From a checkpoint of a small mixture-of-experts model trained on Wikipedia.
Size: 8 layers, width 128, vocabulary 4096.
Experts: 3 picks a token, a shared expert of 128 neurons.
Training: 828M tokens, 3160 steps.
Below are experts of layer 4 (counted from 0) of a mixture-of-experts language model. Rows are named router (the router's row for the expert), up (a neuron's input weights, with its number) and show model dimensions 0-127. Each number is 128 + 32 x the weight over its row's rms, rounded and kept within 0 to 255. Numbers have three digits each.
Before each expert's rows: "comes after" lists some tokens at least twice as common just before its tokens as in all text. This comes from a sample of Wikipedia text that the model never trained on. Tokens count by the router's weight.

# expert 17
comes after: " the", "i", " The", ":", " (", "-"
router:115113081132162073109118128103113147173114154116155092132188067131114149188122115162103133109181108103129173150164126123126147094127176087152145141124221155100160089140193132159211111114099134176096163148166162113119127148149152156101104125129142060116164121141091131132134083155141167111091175218129159145162157158137090091160156154139077099100160141092112170158117144153191095124085
up4:162092095083163131126163124130053148116149066162137128143103141087148052137077103094089103129091195093098143135163126075122077137162073117141174136186174112142161095111093082100080157147140100150102103094113117151158176074104085123180125095122093151118084115091169163190109125136082149133127093144100157142082097122177129179143137100155125182135148118142145169137154165096171104147100
up5:145110124123107086107203080145051136093145110092066158168107142109131118182120117076138120141120124060093142150143152120159108136180075122055177100118155121149188167106075170100100149163198123112098101093109093137187141121115100118127081124098120163134140166121191150173096095124126144109112077130113133117098099092144123147134139105114171156162095124148167074125129157038155086144142

# expert 18
comes after: " World", " the", " of", "ivil", " Br", " War"
router:107140087128162131155153158084133127092118153172122125119070105143092157193127079175105179084103081104137086110164078105124160106163081090136135067163153136168140155153174081147173095146095069122121139142081144143112088099174137093133146084177138124144091087120122095144161131150098121115139114083133158219076122126100112154061128124126170112075137076145133172056144091140101134163156
up0:141110078101117037153127134092122210145110137107108136170101111155156127147135094121044110119222169098112110123120138059173055163180122082136185083124153114098132161092150090128094130178181144135161133120088177117105121124089055139156107139112136094151130130174160096124118092048088140131096079147093132126138122130151116146106159175154129138134145164141139121133130112080110159107118
up1:180070145101152075102101065166072139113184105126104140091131127139103082131077116173111160075154135124080158108188135085109105137196162158089128133145146155128141095073098136087163117145142103200160170096165110081137143130114136159173102141125116142149171089142194098163138087134062163125073119095069132134118103124164098129111122114120140136153172124082162153139106145075180145106082

# expert 8
comes after: " |", "\"", "i", ":", "an", "y"
router:092122099114096217145119157108150106104140103154130114118135113115166142123126141148106115158144093091151111138120063170032157132113106134164071219143123186127092146159183155153134125182089103135125115139173164115125106117089104216103159089115127085180114166163128097113116102128180112145125158127134118167205201126107153101095138175138133125128147121126094188132082129148153153180124
up0:161127111127119127153139089134102134118161114126069149195097133142068071151095108055098111077133211150072142128156149115115083146157161159132189133129110125139138118136144108059134194128121209132083123134147129104118153168087137096089114164135089134094122128110122146175121120095061195149156096141072218128164111113136132165128159056139118157169155140109173102108107134111110156125116
up1:189095108156145110127179063139084168087155102127100171159122142158099119131068115115119118163138175132096156128166196096187120121207121151146131133202175135133190121099106113098167163129110116150149134089110170124206155135113107155119068122162097110136117111077162159174116140095095118136083113129112181181099091125139115153129067089156155169113145138131191164102165182111151117131124

# expert 21
comes after: " D", " T", " d", " the", " a", " New"
router:144146186100111130092153125170099154167115188134134090112092050175148126174139118152099145052121128139092147122178165176160159104099090091153172112153137144099137109147086109160135166083064169093084160152173103097113135115071201142151142133113117114068159071124121141134101127214171120140096108175148132130132171146107146111167126162090158169142076149153124091106119107161119092172124
up0:181079124119157171094151121184135139154113139137069126151102101140126145151085109129065152100104117139123118139182161131083142146141172142068156171108083095100143109127114152160126137138126091104126042116155143149241120151150150172159121115143092143203115199098120134226155093131120129133045077118164138139123125111155161169107139150143127144139120110115142157079192155123128123099132
up1:150123126145107109113114135162047110109147119096157183115097169150103137202127121088087174101103182174123130106174119079111115148128175124073201140174114106048136125134085146168083115071112215122122171082123105125120178153125132106149142117164055191096132106106158130165080153103105177137094100105151140116156129094138146126181174107139161157147090112085139133150170118117128114123109

# expert 78
comes after: " the", " of", " The", " in", ":", "The"
router:113128125100111147152124102137114113082115037093171134130162127128117139142128087113152095178079111079089165168136119146062117077111053183096120126109155177142142123183173118150137121131136126114171085130135126177138117102089073172104119085155117119150094120109155111117130190147152141063132097181076144126134157169108149088071121142116142146068145193087103164140106136135184172203097
up0:187067104127109104112149078150074146091152153158121154102113104121135059139078108088094124106135161118099116152189118111142107145156136110104200131187116107115087095119117123083133160114142112151095100086109144087182201200149095109158110145143041127113102127099149141189102054096103146164098139141095140160135077103111119157113138097118122165186135164089162129095157160079138089140093
up1:157056131141148125109160107129113138073101096102149119126091128128068114143057103065128132195096133116131170103156163121091139137155149141126187099147115180178157113142080074128182111102163092141172144129076105144142148108133123091114062142150137154107080187109114119184114123093092178113133122183094173115090134061119095144100181162179094154132141123127158125072166119054146117139102

# expert 100
comes after: "-", " in", " the", " In", "==", " a"
router:125140160145178049160113106142124111127113046145170163148172139140142151161146135142165105110146187182127127127169112148163081091129124164140172127162149135172125136146077145101080133129144139131158215078155099120124168195116096096150056155184102197096129131116102139129164114133138134098113119115100148119158114170120193130198095152125138098085116186127186079135157120132133176133078
up0:077141128107081171106204136074063087125097139120154108160133055170137064136100127162127111136142107149138130119196161139090134122152128103130130100133180177127147151125087073071135152095182122093123132119160148179178133085124159173165117141150144111170119140100198189129099109181138164093093082112139160134142157129129098140059134070096099173127082176149099160134099127099106142125099
up1:097079108092163141151192097120139155154191117162116135166146137141160117088116167108129126105108122135108134131129194073111084175173111151140115171166159125116113107152137181084110153177129157100114130137130147179176143124086092156134135103140167166126111132163156190198192107090121170182096176124118154110091133154116207172141100113156077091101104109083188095055105130089128140144093

# expert 77
comes after: " |", ".", ")", ").", ".\"", "\"."
router:117138162154139217162118150093160160148151159088124194193131158134139169118146150108096159128078133118086114185130126136069130060099126130120100118121137135095151126086120143143154100180135116116170149126113065088118148086083080145151146122145073096138136141101129149154176099060071116139074071156125128161107081180152179095093117107101066133113187146134171100087130182156124114120093
up16:155132125103181108119126117143106122109026103179075162150120133203117075119107109116143144110096167076161215156161091156099105147125125163123110174130142113177084103145095119140138144106158086161146121134129083126161130122089124075184141114113066161145136106115163115182115111149136163085160134077141183156166133068107110143147113117133154099150083124135170161091121210102172148175158
up17:135112175157066092154106143101133105096092121133167135137140119161144147119086131130060107160217104110052141109139199157055118082123165133170149136140165114124120068150116110147120048159106103081115125113092112079113116111118128126119130116165126082091110144173149113140100186087125125150105101151020095165107125128137127137143146097150060140070181164141119117128138174083117132114152

# expert 29
comes after: ",", " (", " |", " ", ";", " and"
router:089115139117079204143111156118136115109141109158146126132154125125175144130127144141104104170143095097157138123121067172006164145110078149164075201158146155146076150164161155138117129208092085123135118127164163122131113116090123204122144090128126083173129160143125106104109091151173118136125147149134111150193197138109165102124154175125106118107142116109106198138075124146171165172130
up0:158094124097157102116143068124090149101162115128117195149102062157114072156104136132103106089142169127065155120120149079127107138200097080089172149136178114121127104155093077119141167130143104123090117107080114117177187164132133109164103092108114166167108090108113124144089099094113146131085078150103236153126120088135161115136078092168142176099149164104183138095130165119130116189141
up1:163140108092114097124210083121121195130141091131100165169097130126086101135105065099132151148134157140105150128181155097171073173138138117123146147168159054148163110080131123061165136118162090139126137121137155069175169137127101149199120117147077132180119137080157126167049077131130127150069074157084174140117122110132145139133084102115117163162166151088160094111118158083134099141133

# expert 58
comes after: " H", " B", " K", " Mc", " St", " W"
router:139114146057100143160168117097135109156110126076173124110055118108120147110083090146128120168117114118117143099127062119137099110150173080092131117113160085112137095151178058107098078159154161099174170164100105092129126110177135108131184183203147106110051093130129118130102120097140153121124131186108124146069097146116149097117068095105064117076149114163131113132149139106128097072197
up0:164103093145159101167165135095087121110171137137110148163151094132086063166086107077107145104148154145103153166155139112153126135104132105077170170201100155120145131118124082027129125172132096128131144083173101126170133114101115136135110102115076150192092114160186140152121101166124083162051098160122194189150134104173162140142148113154142178151106125079166179110138147126141164112081
up1:175142108150167146060130128159083122129149103084178107108095085100158141190096106044052101143165106137099084172144109096146158111117174108118149096166142061170132094116169147142101106222193190188116115126063154069141178146136156121139143123124099100074097143160079114146180134129093134154119103139067126133182132122116122117125134147156113120134155149132112155103120109124116110113125

# expert 83
comes after: " was", " he", " He", "\n", " |", " to"
router:142147151055135105179112152068111121178132185099077174106061174069110114095157120076134154129097115134150089118118109117146137095140107129103133113132109149071195101106155113131149078135186184133134109137186119153152150150101156184141124105149139177113051070132168141121058085071114142097136150191128105148153113122134112169169174125102143119167172090156143137115094165101143086145121
up0:141098131134135133123190091134112134119201087089113126185145096193083085147089124130071137124137164166134181137151171137115120120154145114067119168210156105174138083099131111073149176113147069145087139141117098085166186133144131075176089140134097141171126136136162135151096137124114166163090145109074190143160113156205114116108076127153128141141130159099120106110116174127199109123085
up1:181134130138110114146169076125132099124106159136104077170146130132090111145072121060134186137183127105141113084124135137089147125152159128109156104160157117137132093150162081117166124168099091197003107113089187146182101097143158112125154092096131132155170148099109096125154167150160122166111150088150149141103108109170141166119114120130116217141162182115108182066100168113154142146147

# expert 112
comes after: " the", " I", ",", " one", " E", "I"
router:157099111177064138183097096126111128157165087155117097097097154181135120133130141103120136090080141128109194076126146108053122083139051106113125142140191131140074129100117132156180177127117158092143083139104180133100117099100139118152109084113145108133123069154163084167148122110133182117120143098162128136153103077114125095033141112103088111054111111172100113049114135106114127137090
up0:161127091130101116168128144111080144144204133130143149146120100117152078186124074128108157108161179077135196142132159113152033143142114161126148166106169089092135150074150114138156130136170193172144075105060126119102172116108100093146091107172136147095180123119109117114143144211140170109129142150054178130152158160166120132095115062111135115113129131083134125126118192098128100121088
up1:154108080063147093118127099126129142145149132102094133134067125160083075175106111139117107126083102151070080189152113161152125125153095086119151110170094131109141123112150139117098107142120136175125121124131103068201119154099141103159169081145155088095067137055128117105111113137097157152126136120051137212101112132082135188153187117136107151067095156049135089092145137109095157151140

# expert 65
comes after: " R", " B", " N", " L", " G", " M"
router:148103132079126135168125148115111097091144137155145192109107169130195163127125119101126104150077190099172139112149144160138129098148083131104128104128138067105146045101088107136134153110185116133222093138115152120105117134163102111131213140161167136124135086082167154191125115145151136151133118176150161105133080123103129084185097089123160132079117137156123122168127132090110034093189
up0:168133118125138161116160141087063079136129141164135125168157153106141092079082086141144130109091137145130134136123069109101116095183135105106131137101111087117191114102191124111169109163145200131121113120141078084111104105177091185150137100129093133112171150118089180130138149132112185171142130073083124081158075152158127136075110138146195114127252141143124188139156132140150108095135
up1:190070158156219104118125106126128218095148090095073069113065136087133092163067136109113140150171139156103103158135123097125072111128107116155127095121123103141130121100111136132094130150163142112147103114147141072083195158118098146117116112150128134129122150125147136108123053135125120148133111133051128140077133121106112168094091145162068156100093163027183139075166144130149111124138

# expert 119
comes after: " |", ",", " and", ":", ";", " of"
router:097128120121097211153120151125145117101144088157133114121135123118170137127132146143106102190145095094158122133122057163015169138106109133160068208140129182146082138155177153150136114178084095132143119128180181118123107116092109202099163095135130079181127139157129097119104099117180117121133162138135108153186206121106167105108153172125112123124158109109099169131069127148154150175128
up16:143083137109150063138151104102067147172137117123111132187093112119127110131097080130087205144128205112114151160151167100150120138219162146047200125137122111144165081113126101122102183108179111134134125148115117126163150139159119116169117133122134113147102089115148148199094139108076163173107083115068186144151095129178163177133144130138128180178160107136109124116157178091147128091126
up17:148094117137170106126212072139067167102189103126134161180135110170086092180110056077103138134141135135128125144169162089136105128135137143096133153155183089140148117127090134113120151121138099148080142111038145119155155122112153152188138124138105151129124072123158149183119118157129160151057098141067158175115088142146115143110140093188102192116131161122164152135148160084196086157135

# expert 51
comes after: "\n", " f", " F", "==", "===", " ex"
router:150150167177128096122107136119135087140124166074106138116127133174079091207155125109132195031142162142105135125139203073175099128155075116127136126121161102086107105134081144066102171106167069109149153117159142114105135157110132105100070137153126141097118199122121147120078075145113106110147078139112132122088097085116127112137115107095140108164090113120162046144130133126089181089075
up0:157132130206109149099142087108132095113127103114118143133085147142088056140141107094099148095182149117174113151145199069209123142112145033177141177123153103119115129192096148139121203162137128106132079132122183128169072159141121153146100098118123115109092147145121114128155138117177157163090088133103153149123143136112097149153152105139121171107167062106122103092159155063142123087067
up1:182145152122212138112089113104088139120211158105125142161152140165065069193074102100095162144094126110117131101121150084150132154152079129158124111203173097152098041174127080133125156153165127144149124184107162141118122122163160136202095119160157129155115189108115108145138143132140112073112148146145125172113166124162158172126155149150155134166139118134179119137159148087108147069098

# expert 107
comes after: "\n", " /", "8", "5", "2", " km"
router:131118128179117104125111105160143145049120145138153125154156095141063116114160148162166105175109084193163103081144148136130151163170119095115217076146132165146134091156124137160168112102108107179158136121101112132112178111145102145084146173097098082144110139166146237136115174134168107097124123079152129189140107133140129168133106158135104131071118118088179113175144132049152075131145
up0:129146170133170132144137105104109088167166073108039135144130038123100116118122095100128143097081157140104154127130155058145128085144128120197127124159136194136162121135135159102105156122113076152148096100157096137096099191060130155142110220137078137130087143182193187154115133119132111102147150107102150098129147133125144090140085117130110117142086152190098173110148152056111135102114
up1:098118130117124081173143103118142156150132189040141118134125111103154111145105141124164158152093105134086157136149158102178126153153105091117186146135186125115163108150110094132144142132117035089126114122142153129121143114160144123118119128201121112127124188133158107116098089154127132136184108176120176191097093195142123164078111176106122186085115123127150071170236139145104166153068

# expert 116
comes after: " January", " November", " March", " October", " May", " December"
router:120151096101142134209149139076168172154169135146152122145147164105043142101117113147104171129153094128109135146157175068138117145146081090167141111125075116168159142068177131121153156187162144192135149123144144120147123125118151151080074130077061148119082187157070084120090189145126149151104083100079147147123162105169097125148080126095102121093148125098136136100084144153139155150068
up0:176114129097163094112116188135021103142125170157139101142100133090121082130121138147102189156114120088156093131139186097172152171100061154131133147189131102173094188111101106081181081158130108109150116137100115143131141095180118150131135155117175175124224133154194171096126113150084117132147126145129100087182111112107112123083110151085104168139097071161136163122133091138130145140113
up1:093158144140137118174185133086102173170147009111124161174152097117076104130125089131092102068082146159155150129165148111124082112149113114083161160156145115132112139121120156106171132152151139175164135128114132163160163139163068137144124075124093112064156197152150122156128106141077134145075125122134155120082141151157209057119093138144163117113136131086151056104122122131146078166118

# expert 87
comes after: "|", "\n", " \"", " 8", " 9", " The"
router:126074121137144134134078153126113099171106108159141098135129115119152084107109103156137103203191108058108157127123146195056169077144193081091132172084098069074088129151160145167161142112110155129116095110182034133136122100136134140100121051115116136136128129144108093142112127194134102135133147074129122144147122122156113124051180107122146118119176152143093090132090130162164172140131
up0:164097117124113084040150158181091111147115142102107176122110168099139113181188122135123116157153146151062129093123153102148126152173117136107159070161171104175144091170063128148168132117117127107153160111094103097114132114140146118197104089099147193155125128027115188154122103074095138133115119150121199119124127118140138113105124162127108189158173130076140188131106150136119138186094
up1:158048141119106111113164120143105221130129095142110159170117089134145084150084108108092143106123174156107131139201088126139116134176126113124190124192123147142170082148113146085137140080120184111165116114152179092161097137035079147188095137143095129132125140126091105186103069105121176149143124175088176179126093143152134104111139122175170169143134156105168167111136162116154112143140

# expert 43
comes after: " T", " C", " P", " R", " E", " A"
router:136185181126103130082110129123140205152144155146175152102128057101089106181129161097135115100208157086135123048136180118104125142158100149173119083124183101112117113071099123118127147128084104116198059100083170155112148130138129116097125103139160158113117131088113093137120152182138135104112100135114159119154059175119158098160142097122175157132073067174150184134116119128088150132148
up0:158109100095133103124152072075108112143134135133092153190110116113086130146095153132103123121163083082126106128105119143045132105144123177153142131139169093137194106064181120106143102146151128167118101060083188131171135153122120110074106071161101188178094118061120165126033117111098185123077106182133143150091120113175135111100138083116133119119127074135128137119164122071102134132131
up1:121149148142171082151145128109109138089158103158123130116104140117140134143082110148110131149117164132114189162137121095199138118099126114169126120161156111109136097117139120118150120152122145131144162037060165112136199125115110105150120103127114141183082106103104146181095138159111255081135107100114177158165091131160157119077123128129178111184125100160150174100115165131148041140103

# expert 40
comes after: " was", " he", " He", " and", " to", " also"
router:125132136124168127128165157067119139166167163068143149108133149095088165085103090121123133075148099143116095085130122126069067104134116075154145193165123154150157132109129147134153100198168148117151085119221091143147127164123113164140123053109128128099066196164107107124066095137088146125135148129122131145222133086110121129133143138126183142153176131115132114144162097127191167165088
up4:154093160128096146146151130066092113094148168103140190126068124124132110165117147095043119185108122105111129132136135118098102130170143058121116147125138100132165112114100146130237097172178141125130131121136087117160169104115132127085189112126072124088051115150201137119155114147141176156081104168139147165128085086162212124144097112147131148100111184113167125135135142132178167138146
up5:127100124117163070118163137152122211120172118144096137149101122167135071182055084121076140139113175140102134094157188091145123120153145096104162149150174114111130111129146077078126134095141114119117104135126156102156197160115095148151063137128104141198146135081114166145106075102097130170086107169118145133126107104177171188077110089160079129101143190101178088118153173093171111138129

# expert 11
comes after: "-", " (", "ight", " Born", " Date", " Place"
router:157143092145112126140146043153133139088096103130146137115103132145075155083149126077121096089166136109115138147128126072182128168138124118102161120086115088163145079091182150151088169114149105192062121104073142162135219150180101121185088110078114089169162117173129136142093146087130112156166167138152136111133137123119116196144105065103155138164176140120110119161117110057112184125139
up4:094099118163146147094167043140149137203114192144156147161147096203143130140096085132068166130154138161067156131128105097119080105132140154123214102163117144126068080144123162093100129119122166108183112128142115120132145152150098144198168145130102119091090102099107146150113118139142164194153126121147176177125080109127134126055126135119069134169115135123144143095059111112160164090147
up5:145099123122110131130121111105116185150140070088150219182087129130066117132096122082128106097093131094181111150160102209165102141105089116107154112121105096088147095100169084145106101098162166129077125086154118089149104154116108112074116080118129134166151080121205121109129123113123125150119167164089112120134112099159109128139150124170175100132177051052114158066101154098137161172153

# expert 106
comes after: " K", "ak", " Y", " T", "k", "uk"
router:125121104107136110158128097072128127081096171071118125118174083186164165164133126157113146146140172129149185148161120183086190107135179088141117154075139154129191081082210148140169120118091179117185111142149142112136100145124134122085155127180152078156127142115162135161092126160156172137109136181115170127173106138137120072115083155123084120094108061131111149123083162138143049145148
up1:116164083160128130138137072134102212097179121141182145173164128140131130138119116111076087096118120108160123076101148120106076116134087167099180119153102089101140166125063169085081147122181191158133159083165102085125110079094158178115128135130132168171094118202107138140133121116114138153119079109125171131150120145155091139087084138139125121127149166136183193033153128173158128118123
up2:109117088129156107131181066151063155141153068117124173147138164089098083128096094074137170126108143137074102131134156058124100177173105171100128159146182115142138108148112142070169147133110117168103134091162084069137149181135099124169052165102143139086115127105110131157080121144100142126099090148044188094159134076137139137096148128129124133138131128100200119120145125117176148104061

# expert 121
comes after: " H", " S", " G", " C", " B", " K"
router:168131162101074139175098185065132155139093179089152181117093050114136134148116086125144118119151124111140159157161092099102133093171129144176129059166205140070153078153107136108124130108214088115166159166096139154161149116118082161120104132164171172128125141167161155141140143093142163099047119186117120117136159160151159103139087147122147143116147127115117128140142139126105201124191
up0:098069152108177098123195139123115137140194137071106145116133141141068126161120154164146163145134105176059102107092134167066136157133160100147158135169093165126110184076146189112128170147066084129144117066111081065161133140131107092137139094155106106131113113108081118171128083087130159182099178133134167122079160123114185134116136075126173153117131131060105192141138120113126149109129
up1:142175087172164167137181135188118183158149156151186142220134134123152087079093073111116193154130103158143118201179191105120080105100064143127176121141156166135213141153121106145150173130121164120086116149109153131145123087141115149095164099112110179094122138115154150174131171188159154119073167149133139127152147128121112177145111090121125156146147163107157171134098107131125161126139

# expert 69
comes after: " the", " in", " first", " this", "In", "th"
router:126119134092141116183129162111127130127112105141166108150121120104086126117124123103140186153129147117066105171127113132137100117136078077148114196113147109199114188184160113177181134152063131079106101096142154123140109088069070207103139111063097112127132123140140150112158131219126156193134094149113141127144143123096153137104111129128116141154178107069121210143053118117160180145116
up0:180080117158142100164186095122060134155146144174111197157119118145102073147115105066100166120157182109090131107163128140148096141160140145106172176156195157120133103092099093093132177156121147184126144081105103124130148117087111169156137133132094123150096111133151154161065157114131210128086130154085194173131089135181103142100108077160155164138119117110148118081173150096156143187131
up1:170090160166160092125105127096149182105151152200075098149137158157105117141085138067090142131090208166089124106151135128112147143158116122078148140170115150102085095113100140127155155188089139169133093084093104112119169169069094133173151110110065114168124111098191221157137101110140110130143115133113170132149105082138188173122182142180144119139126141099158165142158111089138112165153

# expert 104
comes after: " b", " c", " B", " C", " Ch", " ch"
router:100136174105189122104140168093115104083109126108205107162086109087139170123113087141186145153090190144135133175109090084092163097146163163148148125134127103172106177090096113123097162119145074098167167144128113122117119131168096074111111149142078161117138113134068114155065120165117110133140069145127214120087106174120184155072118115106131130099183064144132181144188119136137140111131
up0:167120111072147111103150133097112120159133158107118131156081184125122134144042097124105118127116138159118188134155117073106155079147162157125152203157148108148121127199152105129116158097118052098143185159091096109151102114103055142159141155089101153171167130094107150166133084143085120103110132180060113210156133143162141155103117155100139126123168052131133153097077138117116185136146
up1:171120063129206180178145115150121113176156145192096103084118120103104146128093104140112151149130184115078113131190104080151137163103097150124163125089124090090121109125125125133158165100187178124060178108043090123119126118147143179180121086113156116099146132116130184114117121153081148141099123191119187152128092122148068176130135126086135132111075154104173172125172120153101156111143

# expert 84
comes after: " the", "ing", " a", " The", "'s", "ic"
router:114137132119201144122119132185119134142111126102173081124139100100127143140126108102147162149133110093113126144181065128215125140114135099153163149163120135096153169176106116133119167106145101113167148137129130111104144141135169138212081097202097102102168152151069155135162144139115155092170128165084130153142160124125105124036066199114127095105161177123127142134156111174167023140145
up0:150108131139140128134110124086100112117167133061147103179079142066056176137107066134119177145183149128138117201133103130121082165175124169161137119114124088106113154133139102087155089112149057108092171156108187098161136129079158149104126086124130160174107106127122108168088125150117192073142151163075141196103085118130109150081142142152116150118114143179111182104133140128084083174086
up1:135085094155150146149113098158070121159180117090098091127083148119137110181097114125106102115181132154106102118167124116121108147141152118096125156169196117133157144148092079096134165118089058174124110093125140160132140105109097152183109164127118068103127114083110117129121142092143156088141141061064133213085152110101077247067120113184107147098164141133122135090162150114120130109107

# expert 47
comes after: " E", " O", " A", " D", " U", "A"
router:160113155129071131139121120099139179128123161125110140126148063143141127134085147139135083082140150115095159034136193147168116122151035137100139082147149083086122076157102124066101119138128188094156150148095166099108122117143136095113140078175163146096121114100185164129168090100159129109065081123111117092100115120115105096173108157115113124092082139108118078104153130125044161184093
up1:097156114138094123091176104108081176162132137180063137144086060129109132160037131132148109125075135215117145104175116151154163148148130114114135089134109181140118078093065126098140151146182174193148157131154111125159148104160177101174144119153113060091169145160108225144117106121105155159093160177135099118150140097113126114151146146150169143127147153146146130124089128087129096139164
up2:123103078125184086089183125121106202114166142100175119114121111157088112131093141069134171173140153108173157131179180135052116089131102175073100078173094170133158133039158122091132148132108174123111083198140090110141149160143091108093155099104131106172115130110120110141125111085141135128096080115146162120112144157110115094138103086185111145162123097083112161106155140121196096109095

# expert 41
comes after: ",", ":", ".", " John", "-", " of"
router:111101092112121189160125144079135118102145050183142113114076114137162127116129124144094082164156099100150112118139084157054088119116099085156075151119137170080121133129147156148158132131081068160178131142127153128145133167148089199094165095172121086218132106159105107127116104184152140129087130135139136178150196133125151105115088180106090134101162137085093195109115132142163148184155
up0:204106075100148122116162085091083115129163130116094163128078101117140099149099128088072156087128184137069139098143097110144077165198152131119187142143128130163132082118127103110156142126138148138127115118126128051155132119139120107108071097110107225114064068076139139126146124125090170130092075111133204172137083124156177174121134104162108155140115142109175093097092145095111104144121
up1:151124173082151089157109088122059196091177088084146193163130085137048030134103098117132151160090158132079121145183157112106121117160123089127197082148172108129123086155103105131159125123135132133135120067134131109123170148076135128153072140094117130116104112113133131183128121113098193190106127126093171125119133123131102089160142122148154211140123133153178140113148154145141115158086

# expert 110
comes after: " D", " L", " F", " d", " f", " W"
router:192101174093122096111133134095101168100124120090153094110066155117110140157096140101105087154074195098114110151142138094183055094144102145133124123128162132150114121148111133159177104101101104107175147134120064102098126128159095085102182152181136161115110085124115141166153102051151095142095123135130179086160095087155133093190154133080116107087119189134147091151091125100076074074093
up0:143108120096126122164125100168103083107141127123179136172158117118118134144110104129123102181163130145147128149157101124109127100177171163154139173174153071174128067161137095141147155158176040135160151119075130132146052171094133165129111151158127139135198122162111157133114116116159203115148112123111149124110128085142151207039103106101103084132217098112122089119142128107144095076179
up1:202101097096120156119156112129117119112122136109166137144144186111135087152081148029089119142076099169123152122162108122101123192149080169104153154142145112130115075162156088121094123137124098111151138157111123067111125126125153080123169142122133131175092118059080160166073087122133146087135139195120086170181029087130153150123167104122158114075186115121111116123114149086168110134100

# expert 76
comes after: " |", "|", "-", " 0", " 1", " 2"
router:134159200142142135196118158104132085124122094151111123102138087171037137119135141121079143084140165121170097151123123173133111109148064140137122059103132126076094076085160168142141154154152177154133112145116175106152146152046144170098086076165126121098111037141094124144082144083122098141069138164104110106120120107126112108167134118099119086106160102136116175147084129142180065133134
up1:172119103143130101078147091157103160084126085127104197128085095123131072169085091101067111162136110132090144116143149130115132203193139084107144142180169143153156123147095063053171124126117083160082146111160093075142143112130101114225147091141129153124111123101154122153077132160154163147116081116095153149130125161149130141078107141146132197155125099098174127092146165085179137135118
up2:113137129110088113112145050088146141122123148099088163141123184176135139092163077116178156089170230138159125137120072139157103101129099133068180174109135159096141160063151183109172194147160130142114159118138144136137125113151071121139132074164132124148137092087118101127042081177090121134089136141081148134139113153134057114130145075156128088122130172130121142087163145121103171124126

# expert 32
comes after: " C", "c", "ac", " Or", "ic", "oc"
router:117104183117105078160126099133138127143122123154051161162179099071138110137104128120161103073166079115101131132140136105100132119126105183105151132139139085078146116097029128111126109154133077142074083092137208183144154134180117123110119215149121087124106143090106107139169151181129149119090169105155137104060081149093077172123083096091135122085111159156157148141177116119127145123128
up0:125093142115108164074237127103108137179145116154156160087150137128122099181089105108111102115087156101105121116151180136123126130152091112103161145072154139151127094135124089164108121159112155140139131084147165151099166126133180138215163095107096157176079166168201126167127191159141096153071138069067114153138073110173127119088102147125163162103086118130176109156126143130122107173104
up1:119100118182109122118110032130079184109134129138130123145140098082118102164136122093078139109125114121078150124120155077117153137116133141120207074168157116138175084082127110138091127134148132117108146095139106125106176085072123232136179104092146133184132137160137111137137087124080177113095054103132159117110124115131173156095112118125130185172109066156162187073080122126138109116087

# expert 60
comes after: " L", " M", " P", " m", " l", " D"
router:153125184189106137114132115104115184160123117119086156118119101141107155179095093117162132152143153118126150155155160123203204162138148157132110103195163178115097066136126150127092099095127130083186171148140042095122109191104099133135095186164155137081114090129143158161153117116159145085087149137112195081109053138125182107149155128088114123105116141081133130161113116143129101067153
up0:219071153101130121120145083156107161126138095145096176129140116121126082099170152141091110123078153155107154175151178142119082101123114161163176121088108127165118171117087114141163150143086160149172113028154151201158207115162198110093113141086114203169177131120142118162127102108171124161087085123158142125132113195139147136111119145163117132091125150125169098106134119116132100148097
up1:219161128120133129141132125126116139158155153119130158186180112178106160068146137156144184125116179177118093127149156108102124114151074143148126122154136128126102131125183133074149130146153184139088157098079106099155151140082096114111081142111086122100098124087154100129133164132103122119131104125078120139207123160172156150136127125111106101117217146127199108160078167125125122146001

# expert 122
comes after: "%", ")", "|", " population", "4", "3"
router:105090090135108169107149157177102144123111135201170152112129097159099092135143140136111172136070128086142119115130095150122124145143127080046171109135075149125106101156064120151102130087161138119170176139106054142136179161097083114104180121104085167144184121104127174130145109167127154077117124122085109093155149105095083179131205114109148141114118115079148076160203103110189131141163
up0:186098125156145097122153129149076140159207108109064122118095193150123163148112090043051178113122130156141132161155128113172073106109130168126151132134126149168147128150086135119182184105148136171159102109162127137146114134154099155117129093107141155154145160152113155126157142153052186159128107176133146096134094120158107138181160141164128130161185144082138063095082121115098153188074
up1:166080141101050121148170097149132145134127117096164142124157139116141175135170123166125158132095142105087128160164127142165099171155105132108086101154092165122116142134070086135096088145208151119183145081094135139198174099110086090120127136156065080130130163154110190172139057098171185151089125117101127077087136173136141162131117122078132151146122140131163061095076151127169089153141